Below are experts of layer 4 (counted from 0) of a mixture-of-experts language model. Rows are named down (a neuron's output weights, with its number) and show model dimensions 0-191. Each number is 128 + 32 x the weight over its row's rms, rounded and kept within 0 to 255.
Before each expert's rows: "comes before" lists some tokens at least twice as common just after its tokens as in all text. This comes from a sample of Wikipedia text that the model never trained on. Tokens count by the router's weight.

# expert 21
comes before: "-", "| ", "|", "- ", "  -", "- P"
down6 [111 150 101 168 151 158 100 204 205  68 110 130 137 162  82 118 149  81 126 139  97 161 105 141 164  81 109 139  74 115 162 129 150 148 155  81  70 114 102 141 129 116 141 181 111 118 115 131 181 144 140 122 176 113 165 159  70 139 132 108 153 159 104 192 186  94 178 163 133  81 107  65 157 144 112  79 148 124 183 120 174 123 114 144 112  92 171 125 131 161  89 125  86 132 149  36 110 134 111 146 138 136 170 111 124 108  73  63 147 135  91 112  70 126 146  91 187 162 122 155 138 122 153 140 140  70 149 112 140 135 132  99 121 195 159 132  49  44  91 138 147 148 136 175 169 114 133 147 148 152 162 149  88 144 168 133 113 114 110 188 125 132 165  76  87 141 174 163 147 118 153 136 127  85  94 117 123 155  93 115 137 103 134  89 108 145 108 154 120  90 131 127]
down7 [156 173 181 124 128 124 138 133 138 113 176 125 148 103 118 191 144 121  70 160 149  81  96 117 140 124 131 134 139 128 153  80 168 157 132 121 155 101 164 113 101 199 176 108 160  72 101  96 205 133 130 115 124 167 205 151 134 145 112 141 179 186 109 153 100 128 141 146 171  87 137 131 134 130 113 107 153 178 107 161 124 145 131 161 152 128 134 108 189  97 131 102 113 105 156  88 160 145 118 107 122  75 194 167 112  44 191 129 126 118 109  99 111 103 154 129 130 141 183  88 138 130 156 107 126 153 141  96 157 160 106 118 145 130  95 201 117 178 148 140 107 143 140 152 122 117 154  91 135  96 104  90 129 148 125 125 171 151 120 196  85 144 145  82 130 123 120 189 170  90  70 113 133  53 112 149 115 197  58 175 191 112 121 178 121 149 145 183 131  65 110  94]

# expert 26
comes before: " | ", "0", "\n", "\n\n", "–", " |"
down6 [142 169 170 127 177 107 129 106 206 142 160 161 129 216 168 161  84 121 131 131 184 187 100 136  95 130 157 125 148 132 139 112 141  98  94 110 113 141 130 136 102  77 181 109 137  83  76 128 136 164 138  85 106 100 121 189 101 153 140 122 108 160 133  80 156 168 135 118 130 104 137 177 113  96 138  56 125 100 122  98 168 144  89 138 141 168  85  95 125 148  94  97  93 178 160  97 124 120 181 120 154  65 220  57 100 137 168 121 132 168 111 137 160 139 113 116 114 165  73 180 179 146 163 128 181 142 122 173 155 110 121 142 120  98  95 118 125 151  99 187 157 137 177 102 180  61 138 166 188  97 123 184 125 139 121  90 100 116 100 117 112 141  80 145 130 108 143 124 126 117 151 159 112  93 145 118 111 146 122 183 146 103  97 149 164 169 152 189 156 183 122 116]
down7 [124 132 134 121 140  88 112 133 124 147 197 110  49  85 131 119 150 132 137 143 149 119 100 145  69 119 108 111  59  73 141 102 150 220 165 123 152 105 114 110 152 112 140 108 200 128  84 172 122 104 107 112 143 148 107 115 147 109 117 134 153 114 186 117 109 141  65 125 133 101 138 115 134 116  81 109 108 120 156 106 120 149 176 130 122 160  87 116 122 134 141  66 125 148 119 103  87 141 190 111  74 149  70 130 231 114 119 160 182 120 185 106 148 158  80  72  57 109 141  98 162  81 124  87 119 134 138  83  52 142 161  84 154  89 121 164 135 122 150 107 108 108 179  78 117 125 128 152  97 148 122 221 123 159 106 135 115 128 135  93  96 120 135 119 109 108 115  78 129 113 126 109 184 120 152 125 107 109  82 201 219 109 157 151  95 134 115 121 117 159 123 124]

# expert 1
comes before: " the", " a", " to", " his", " it", " an"
down9 [106 162 104 136  58 172 130 141 132 145 130  72  92 107 114 125  63 199 164 142 164  87 128  97 185  54  92 125 177 128 135 169 128 198 116 180 130 147  96 192 142 108 175 104 106 121 116 148 167 112 152  79  81 124 163 117  68 141 164 101 189 201  84 155 116 153 124 122 106  93 134  39 133 126  98 138 136 145 129 128  65 174 112 111 158  99 150 137 136 155 115 103 177 134 162 122 159 142 117 150 134 102 125 116 198  97 182 119 126 108 126 145  98 169 119 122 122 130 119 162 126 132 175 119 104 108  99 138  90 107 106 122 127 134 219 104 143 133 114 142 128 172 143 129 131 102 144 110 113 110 148 117 128 138 133 128  81  83  94 119 152  80 147 114 168 126 116 102 180 124 131 104 195 112 135 123 177 165 113 172 176  79 141 128  64 111 114 143 179 172  70  69]
down10 [112 149 123 114 138 203 120 141 108 153 102 164  99 101 135  87 123 112 135 120 156 189  91 166 117 117 104 106  75 154  96  89 136 161 130 118 129 108  59 131  91  69 170 135  78  81 122 140 103 152 133 121 118 157  69 116 120 133 166 155 225 127 148 105 125 131 150  74  61  92 114 132 168 133 199 117 195 180  79 151 172  96 101 103 131 137 110 142 153 116  92 164 131 158 131 135 122 109  85 144 112 192 102 164 119 113 102 124  99 136  77 133 116 137 117 111 143 185  96 176  76 150 112 106  94 111  96 145  69  36 155 122 114 130 174  86  74 121 180 116 103 165 201 104  99 130 155 149 115 157 148 104 122 136 112 147 115 136 141 183 173 146 136 120 128 120 112 127 146 110 122 101  74 151 190 158  89 104 148 145 179 191 106 176 131 175 149 160 122 102 127  98]

# expert 27
comes before: " | ", "\n", " |", "0", "; ", "| "
down14 [ 83 161 149 125 150 156  91 165 170  85 138 137 111  80 147  64 111 112 131 124 118  90 137 133 106 104 119  93 147 102 157 131 147 144 146 146 129 148 118  93 144 205 156 109 126 146 124 123 126 131 122 165 122 169 152 106 137 177 181  94 134 173 135  86 160 119  85 114 140 159 178 104 131  80  87 102 115 173 199  64 144 151 121 181  84 112 130 137 127 128  99 114 182 127 136  11 129 179 131 104  68  86 110 149 158 115 129 151 199 168 122 150 102 195 184 120  88 100 141 130 165 110 137 122 143 121  66 207 101 144 154 194 162 120 148 119 161 199 144 103 166 128 103 112 122 110 150 134 132 123  92 177 101 104 133 166 137  90 125  72 157 159 129 105 148 157 113  74 116 170  88 160 171 162  78 116 165 121 181 111 131 120 173 174 145 129 166 120 160 148 125 124]
down15 [200  96 121  81 138 150 127 183  94  85 121  83 171 155 167 151  76  80 147 140 144 153 111 146 123  77 177  97 140 153 160 114  62 138 150 127 120 161 136 109  96 168  80 108  86 127  35  68 132 156 122 174 114 105 172 133 126 129 137 158 154 141 119 208 168 121 172 141 172 120 147 123 137 107  74  85 161  98 120 146 139 139  96  73 130  62 167 145 174 152 173 158 103  88 159  84 140 145 188 138 202 188 140 134 123  99  75 141  87 146 149 146 100 157  83 197 123 169 143 149 128  95 152 138 171 102  93 125 181 121 155 107 131  79 110 118 142 140  99 124 126 115 161 113 115 142  64 173 161 150 116 152 149 130 120 106 110 110 122  85 160 203 146 101 127 125 111 155 140 186 130 175 162 133 119 132 100 144 150 133 116 109 142 105 155 151 104  56 138 107 109 153]

# expert 11
comes before: ".", " and", " to", " in", ",", " in the"
down9 [160 101  92 122 135 103 142 131 146 114 137 156  99 100 155 149 122 107 115 109 161 103  85 167 144  90 147 119 105 120 163 161 199 155 182 148  77 118 144 180 142 134 119 140 123 128  60 112 111 194 162 112 175  92 115 115 119 111 105  90 120 168 148 111 124  87 127 106 139  71 102 129  80 143 129 172 145 117 146 118 131 193 103 124 158 113 154 191 145 173 159 161 139 166 120 122 112 134  97 163 141  89 159 148 132 111 131 155 122 124 234  73 152 171 123 154  92 162  77 183 107  90 127 146  77 141  81 162 111 107 178 113 122  70  96  99 168 104 124 104 169 115  78  67 154 108 191 120 105 109 135 161 154 137 119 105 120 125 169 107 124 138 132 151 191 115 138 101  92 152 115  96 148 131  99 115 135  75  95 107 115  70 171  73 153 151 171 196  24 161 112  93]
down10 [161 100  76 161 187 137 117 105 194 154  81 137 118 121 121  83 207 136 132 105 122 112 141 124 152  60 116 116  88 119 116 118  56 108 135 120 182 168 127 112 135  72  80 157 119 138  84 117 131  93 149 108 158 182 154 148 109 148 108  99 109 121 169 146 116  69  67 134 135 102 149 126 208  69  87 180 116 104  68 115 110 154 104 112 114 114 127 158 120 116 181 124 122 120  94 110 139 160 149 135  99 124 173 127 134 118  85 148 119  71  77  84 126 137 138 122  88 142 107 149 145  99 111  89 149 161 119 154 144 101 154 175 146 125 142 104 138 182 157 149  98 164 151 136 165 123  98 189  72  82 159 108 159 160  81 125 128 132  96 175 197 103 109  82 145 143  98 135  51 142 159 167  32 153 117 140 107 112 133  81 112 105 115 111  52 136  90 126 113 118 165  96]

# expert 16
comes before: "\n", "2", ", ", "1", "|", "; "
down9 [140 107 146 131 146 110 129 162 120 143 137 122 177  40 168 116 133 149 136  86 128  93 126 159 127 146 135 166 104  66 104 103 142 170  90 151 126 134 152  55 127  72 140 175  26 155 117 193 179 152 140 173 115 124 159 106 148 136 130  91 147  78 116 106 177 119 142 105 182 174 124 124 183  86 152 150 156 188 133 172  65 148 185 158 106 117 162 128 123  82  97 154 131 128 155 116 119  97 142 114 132  88 117 110  98 133 114 110  92 129  77 136 182 146  99 132 108 146  98  91 192 133  87 144 138 138 142 143  69 151 165 118 141 145 146 126 158 114 141 145  87 126  98 142 121 143 122 113 142 113 220 136 132 152 185 131 147  88  80 157 150 108 104  99 148 131 195 167 115  84  93 131 162 125 190 144  86 126 102 111 128 227 121 159 182 166  97 157 126 147  91 119]
down10 [147 166 114 187 150 170 140  93  69 170 129 120 159 128 198  89  79 118 113  86 174 139 102  46 107  34 108 129  96 140  99 116 175 135 124 145 114 124 132 146 147 128  98 158 147 183 185 179  95 167 124 136 102 130  79 130 119 103 176 109 139 134  82 145 100 104 123 120 130 144 124 151 145  89 177  94 131 120 135 152 152  98  94 157 126 141 124 150 200 124 131 178  97 170 125 134 123  83 117 199 141 135 111 100 149 173 107 118 131 118 142 122  95 115 114  77 174 142 178 157 131 102 145  89  80 124 135 102 154 185 109  97  74 174 115 136 176 150 155 147 113  63 117 129 167  95  90 146 136 125 117 134 150  89 136 130  96 109 134 173 119 158 117 120  94 107 173 159 120 114 181 168 113 106 112 145  40 133 100  63 130 107  63 140  86 100  64 162 102 167 191 141]

# expert 14
comes before: "1", "2", "3", "4", "5", "6"
down9 [140 147 119 207 132 127 183 122  99  83 155 139  59 105 170  76 111 125  49 140 116 141 139  92 120 118 116 143 166 113 137 133 156 153 143 135 122 184 163  84 103 146 144  69 131 113  97 128 183  91 160 113 138 135 124 152  98  97  87 100  87 135 135 174  55 189 141  49  92 141 131 143  96 105 120 182 112 183 148 126 105 117 121 117 163  58  81 111 146 111 155 119 128 154 133 126  97 123 154 123  88  99  98 103 152 175 156 136 161 101 101 137 163 168 125 169  85 144 142 128 139  95 133 131 152 115 159 131 103 108 127  82  91 117 112 117 112 145 127 136 161  99 156 113 160  83 138 122 108 115 170 117 145 122  54 121 131 123  64 186  78 118 125  24 121 139  87 123 125 111 178  76 119 117 174 107  94 104 119 131 106 166  94 125 200 181 171  94 151  66 120  65]
down10 [134 103 159 159 162 137 130 150 119 148 155 101 134 158  65 139 145 176 175 117  62 105  94 119  82 130  85 169  98 128 125  96 161 102 150 163 155  71 128 137 111  84 103 112  61 168 190 123 128  92  77 115 126  76 129 148 156 167 129 123 142 150 143 106 109 116 118 149 220 213 167 124 113 173 103 148  90 143 112 143 147 134 155 138 137 122 151 155 145 131 139 127 129  86 118 147 171 138 133 129 204 144 152 103  74  62 111 117  69 149 109 127 138  79  68 131 155  78 190  95 120 134  96 190  86 125 100 110 150 107 115 142 132 120 110  97 138 184  56 181 181  91 121 102 142 207 105 134 163 115 197 132 139 126 119 106 132 105  68 101 129 132 139 137 181  78 150 129 134 116 154 110 130 116 114 159 135 113 144 114 136  74 104 180  95 124  62 135 106 106 165  83]

# expert 7
comes before: "\n\n", " The", " He", " In ", " In", "\n"
down1 [ 47 154 154 181  81 200 141 145 135 127 128 121 174  96 113 111 128 125 148 156 104 103 185 147 109 129 120 155 128 130 141 112  87 153  97 120 147 124 118 123 154  80 151 123 103 182  55 145 137  66 117 165 120 182  47 113 121 180 134 147 119 187 171 125 100 129  91 123  96 157 167  75 123  96 168 132 130 160 206 181  94 108 152 110 127 147 198 127 167  51 137 111 134 163 117  89  98 159 130 156 112 143 205 142  99 112 129  61 115 126 108 135 118  64  77 102 120 146  82 149 189  93 153 106  79 120 111 167  93 139 113 149  96 127 113 123 106 172 146 153 122 114  92 152 177 140 159 116 113 150 110  69 162  89 140 169 114 126 103 112 151 108 172 149  97 185  65 134 109 139 170  76 148 138  91 114 149  81 139 126 140 148 144 153  66 139 150 110 120 141 151 134]
down2 [170  76 118 126 123  87 150 126 145 138 180 177 163 127  75 109 129 148 120 151 142 121  79 148 125 156  96 155 139 127 105  91 116 158 121 135 160 141  67  85 167 125 148 111 131  82  88 116  34 142 112 166  75 102  58 184  84 138  97 137  79 171 136 133  49  89 148 149 114 128 190  99  72 115 148  99 169 123 136 200  62 108 130  58 138 148 145 168 141 142  74  86 126 133 140 178  96 121 111 148 112 119 180 152 142  66 162 149 139 190 122 154 132 107 131 186 137 110 126 138 137 125  91 145  60 100 160 136 141 118 131  80 133 104 174 121 109 155 108 145 137 127 156 130 116 166 123  72 103  95  89 159 112 140 112  93 127  36  92 134 103  88 156 181 170 133 106 134 113 136 102 135 137 166  80 167 139 150 120  81 156  83 152 120 176  90 111 102 147 142 135 113]

# expert 24
comes before: ")", ") | ", ") |", "),", "1", ", "
down8 [ 99  72 132 131 111 184 125 113 135 172  58 154 148 140  99  94 107 172 185 119  72  93  71 136 115 131 163 107 150 174 157  99 136 216 199 166 159 168 150 116 130 101 159 128 133  61 103 172  86 136 151 181 173 133 108 130 145 102 154 163 150 132 104  66 109 137 183  99  99 121 125 118 149 110 129 121 176 153 150 148 133 126  95  87 151  75 118  71  94 133  77 116  90 107 106 136 153 152 118 149 132 126 180 115 140  95 146 134 112 110 129 180 121 118 112 163 180 162  66 129 130 158 130 152 138  92  43 182 138  49 137 141 132 115 107 163 160 166 117  71 185 155 127 163  87 105 135 126 151 137 103 110 102 131 140 163 161  64 127 125 129 110 180 124  81  97 151 126 150 134 140  93 139 161 148 126 172 122 144 164  57 165 127 153 132 133 131 136 160 133 205  86]
down9 [175 111 190 155 156  88  88 153 129 146 159 129 131 194 126 173  98 144 150  92  86  79 238 109 123 164 163 153 162 114  82 139 115 146 109 139 142 134 152 126 156 131 125 122 146 193 100 130 135 143 114 176 119 124 224 141 153 116  97 103 131 196 162 153 145  78 115  86 149  81 125 134 103 146 152 183 109 146 108 114 134 133 176 122 103 105 155  92  98  74 135 131 134  95 116  82 122 111 169 102 126 138  55  81 165 126  99 107 140 151 159  94 143  69 117 122  36 176 106 147 166  97 178  93  83 140 117 133 138 140 188 150 115 132 135 140  81 159 163 175  77 142 160 106 184 128 106 117 132 102 140 193 181 118 123 133 108 145 159 135 160 159 121  87  99 134 141 133 147 153 146 114 142 150 119 152 102 167  97  93 150 145 182  78 141  96  53 104 162 122 114 131]

# expert 29
comes before: " (", ".", "6", "2", "1", "0"
down5 [ 81 135  97 177  52 165 144 184 133 141 172 106 159 112 168  94 119 153 146 172 123 122 138 100 137 150 110 119  80  84 133 132 137 186 142 104 232  94 112 102 170  95 141 116 122 120 113  94 104 114 157 172 100 146 105 158 101 102  87 182 128 113 118 156 106 136 114  73 100 118 189 117 123 225 167  64 150 100 160 170 137 139  90 127 118 112 124 123 146 116  63 104 133  92 137 128 146 156 164 137 125 132 156  98 124 104 116  51 143 112 108 103 125 122 133 128 139 139 186  97 129  48  80 160 117  72  76 191 125 112 145 123  91 121 132  80 123 125 158 146 124  93 109 135 152 132 130 103 173 113 149  54 172 127  99 112 178 106 197  63 151 104 111 163 131 135 165 138 191 125 159 118 131 129 177 141 113 133 177  85 117 163 171 124 102 128 157  98 143 168 167 140]
down6 [178  85 152 127 150 146 159  59 134 136 118 122 123 129 134 104  93 144 139 101 134 140 128 117 119 119 190 101 115 150 192  82 191 155 139 161 191 131  96 151 120  95 190 164 115 107 155 126  93 162 141 102 120 120 130 137 132 153  78 104 121 162 138 101 188  76 137 180 116 120 184  98 176  83 117  90 157 109 107 117 141 114 186 122 163  86 123 115 160 122 137 148 134 178  94 100  99  95 120 141 127  78 130 186 112 164 126 124 121  97  89 106 158 104 134 224 152 140 111 125 150  64 163 107 130  93 153 101 118 132 157 147 139 130 164 150 155 122 141  83 142 117 129  99 156 111 162  77 139 128 142 112 142 171 172 138 110 109  23 118 112 133  67  95 187 187 126 193  67 159 129 127 156 180 137 172 134 160 145 123 184  87 112 159 151 136 177  42 142 125  99  98]

# expert 17
comes before: "\n", ",", ".", " |", ", and", " and"
down0 [167 130  98  77 147 111  96 167 131 118 156 127 152 128 191  73 119 140 192  85  77 125 107 125  90 183  98  99 129  80 142  82 153  88 104 159 104 134  64 118 126 118 150 124  71 180 148 123 106 121 169 159 152 149 151  89  91  99 146 105 117 160 142 109 134  99 153  84 167  77 117 132 156  57 109  30 177 183  92  60 118 161 150 131 134  96 149 115 136  91 142 107 164 116 183 152 201 132 117 149 158 111 167 165 168 169  97 125 133  98 121 140 110  85 163  42  81 115 157 107 165 107 165 123 131 191 148 120  93 116 135 110 123 142 111 100 133 125  83 107  98  83 166 136 164 131 167  62 186 125  92  97 158 111 173 115 127 144 134 112 107 135 129 151 175 202 128 136  86 122 145 105 160  93 158  85 120 168 131 120 126  96 121 143 124 148  89 138  82 118 117 116]
down1 [158 136 124  84 164 183  81 138 125 141 111 130 149 134 141 110 165 107  64 157 152  91 102 122 129 129 117  33 179 159 147 115  56 148 133  77 147 143  80 177 100 112 128 129 132 190 163 130 126 140 148 149 122  87 111 132 150 164 100 108 146 142 173 105 122 103 180  96 140 102  92 113 152 100  73 132 157 107 104 127 133 108  94 101 114  88 107 145  94 191 142 100  64 138 153 160  63 111 104 140 156 146  66 126  77 100 112  97 115  40 163 156 112 113 174 124 153 105 148 167 119 100 149 161 105 181 136 119 168 178 146 194  89 182 132  82 106  89  96  75 117 160 104  71 138 151 142 124 120  97 135 106 122 176 183  86 174 124 132 184 139 131 106 118 151 124 111 103  96 147 141 144  88 136  82 133 113 148 164 104 183 145 108 144 179 151  75 136 193 142  75 125]

# expert 10
comes before: "–", ".", ", ", " |", ")", "\n"
down8 [181 114  72 138 141 142 145 138 114 120 145  92 123 199 164 110 188 146 126  70 122 114  88  80 135  98  74  92 134 138 128 109 153 131 102 100 111  94 132 152 132 148 131  97  84 108 104 132 131 140 159 104 112 117 205 151 142 111 158 168 127 131  98  86 137 100 123 145 140 114 116 144 101 116 129 110 146  82 145 175 127  93 101 128 107  82 155 155 123  84 175 135 109 120  90 180 129  51  45 127  92  81 127 119 157 132 150 135 142 117 103 151 101 146 174 172 131 156 164 105  60 140 145 155 125 109 157 146 192  72  65 127 146 175  97  84  98 125 198 109 145 211 155 108 155 139 123 160 181 125  65 121  93 134 154 109 161 148 167 122 133 104  79  86 106 185  87 134 190 137 139 106 131 124 116 149 104  71 111 190  94 155  86 139  95 178  64 165 143 167 120  93]
down9 [138 116 147 139 107 150 112 191 223 122 120 113  91 116 122 162  91  71 175 159  84 126 167 149 149 157 131 195 161 149 167 163 151 101 158 121 104 135 148  96 118 223 142 159  73 122 146 165 142 137 180 155 147 126 184 160 123  98 122 120 131 127 131  59 118 128 140 134 118 107 138  79 117 154 185 115 101 124 122 134 152 176 128 143 146 117  96 142 105  70 123 121 110 151 109 113 107 144 198 110 114 127 146 122 141 149 154 136 101 151 165 194 136 185  88 126  93  86  94 164 142 194  84 127 129 168 100 147 104  69  98 169 125 125  51 116 141 133  82 120 167 189 136  99  98 147 196 137 118 128  87  73  82 114 120 204 152  48 155 143 167 122 106 125  91  89 149  83 155 152 111 155  89  89 143  99 127 144 180 108  84 133 115 147 101 127 133 114 132 113 151 101]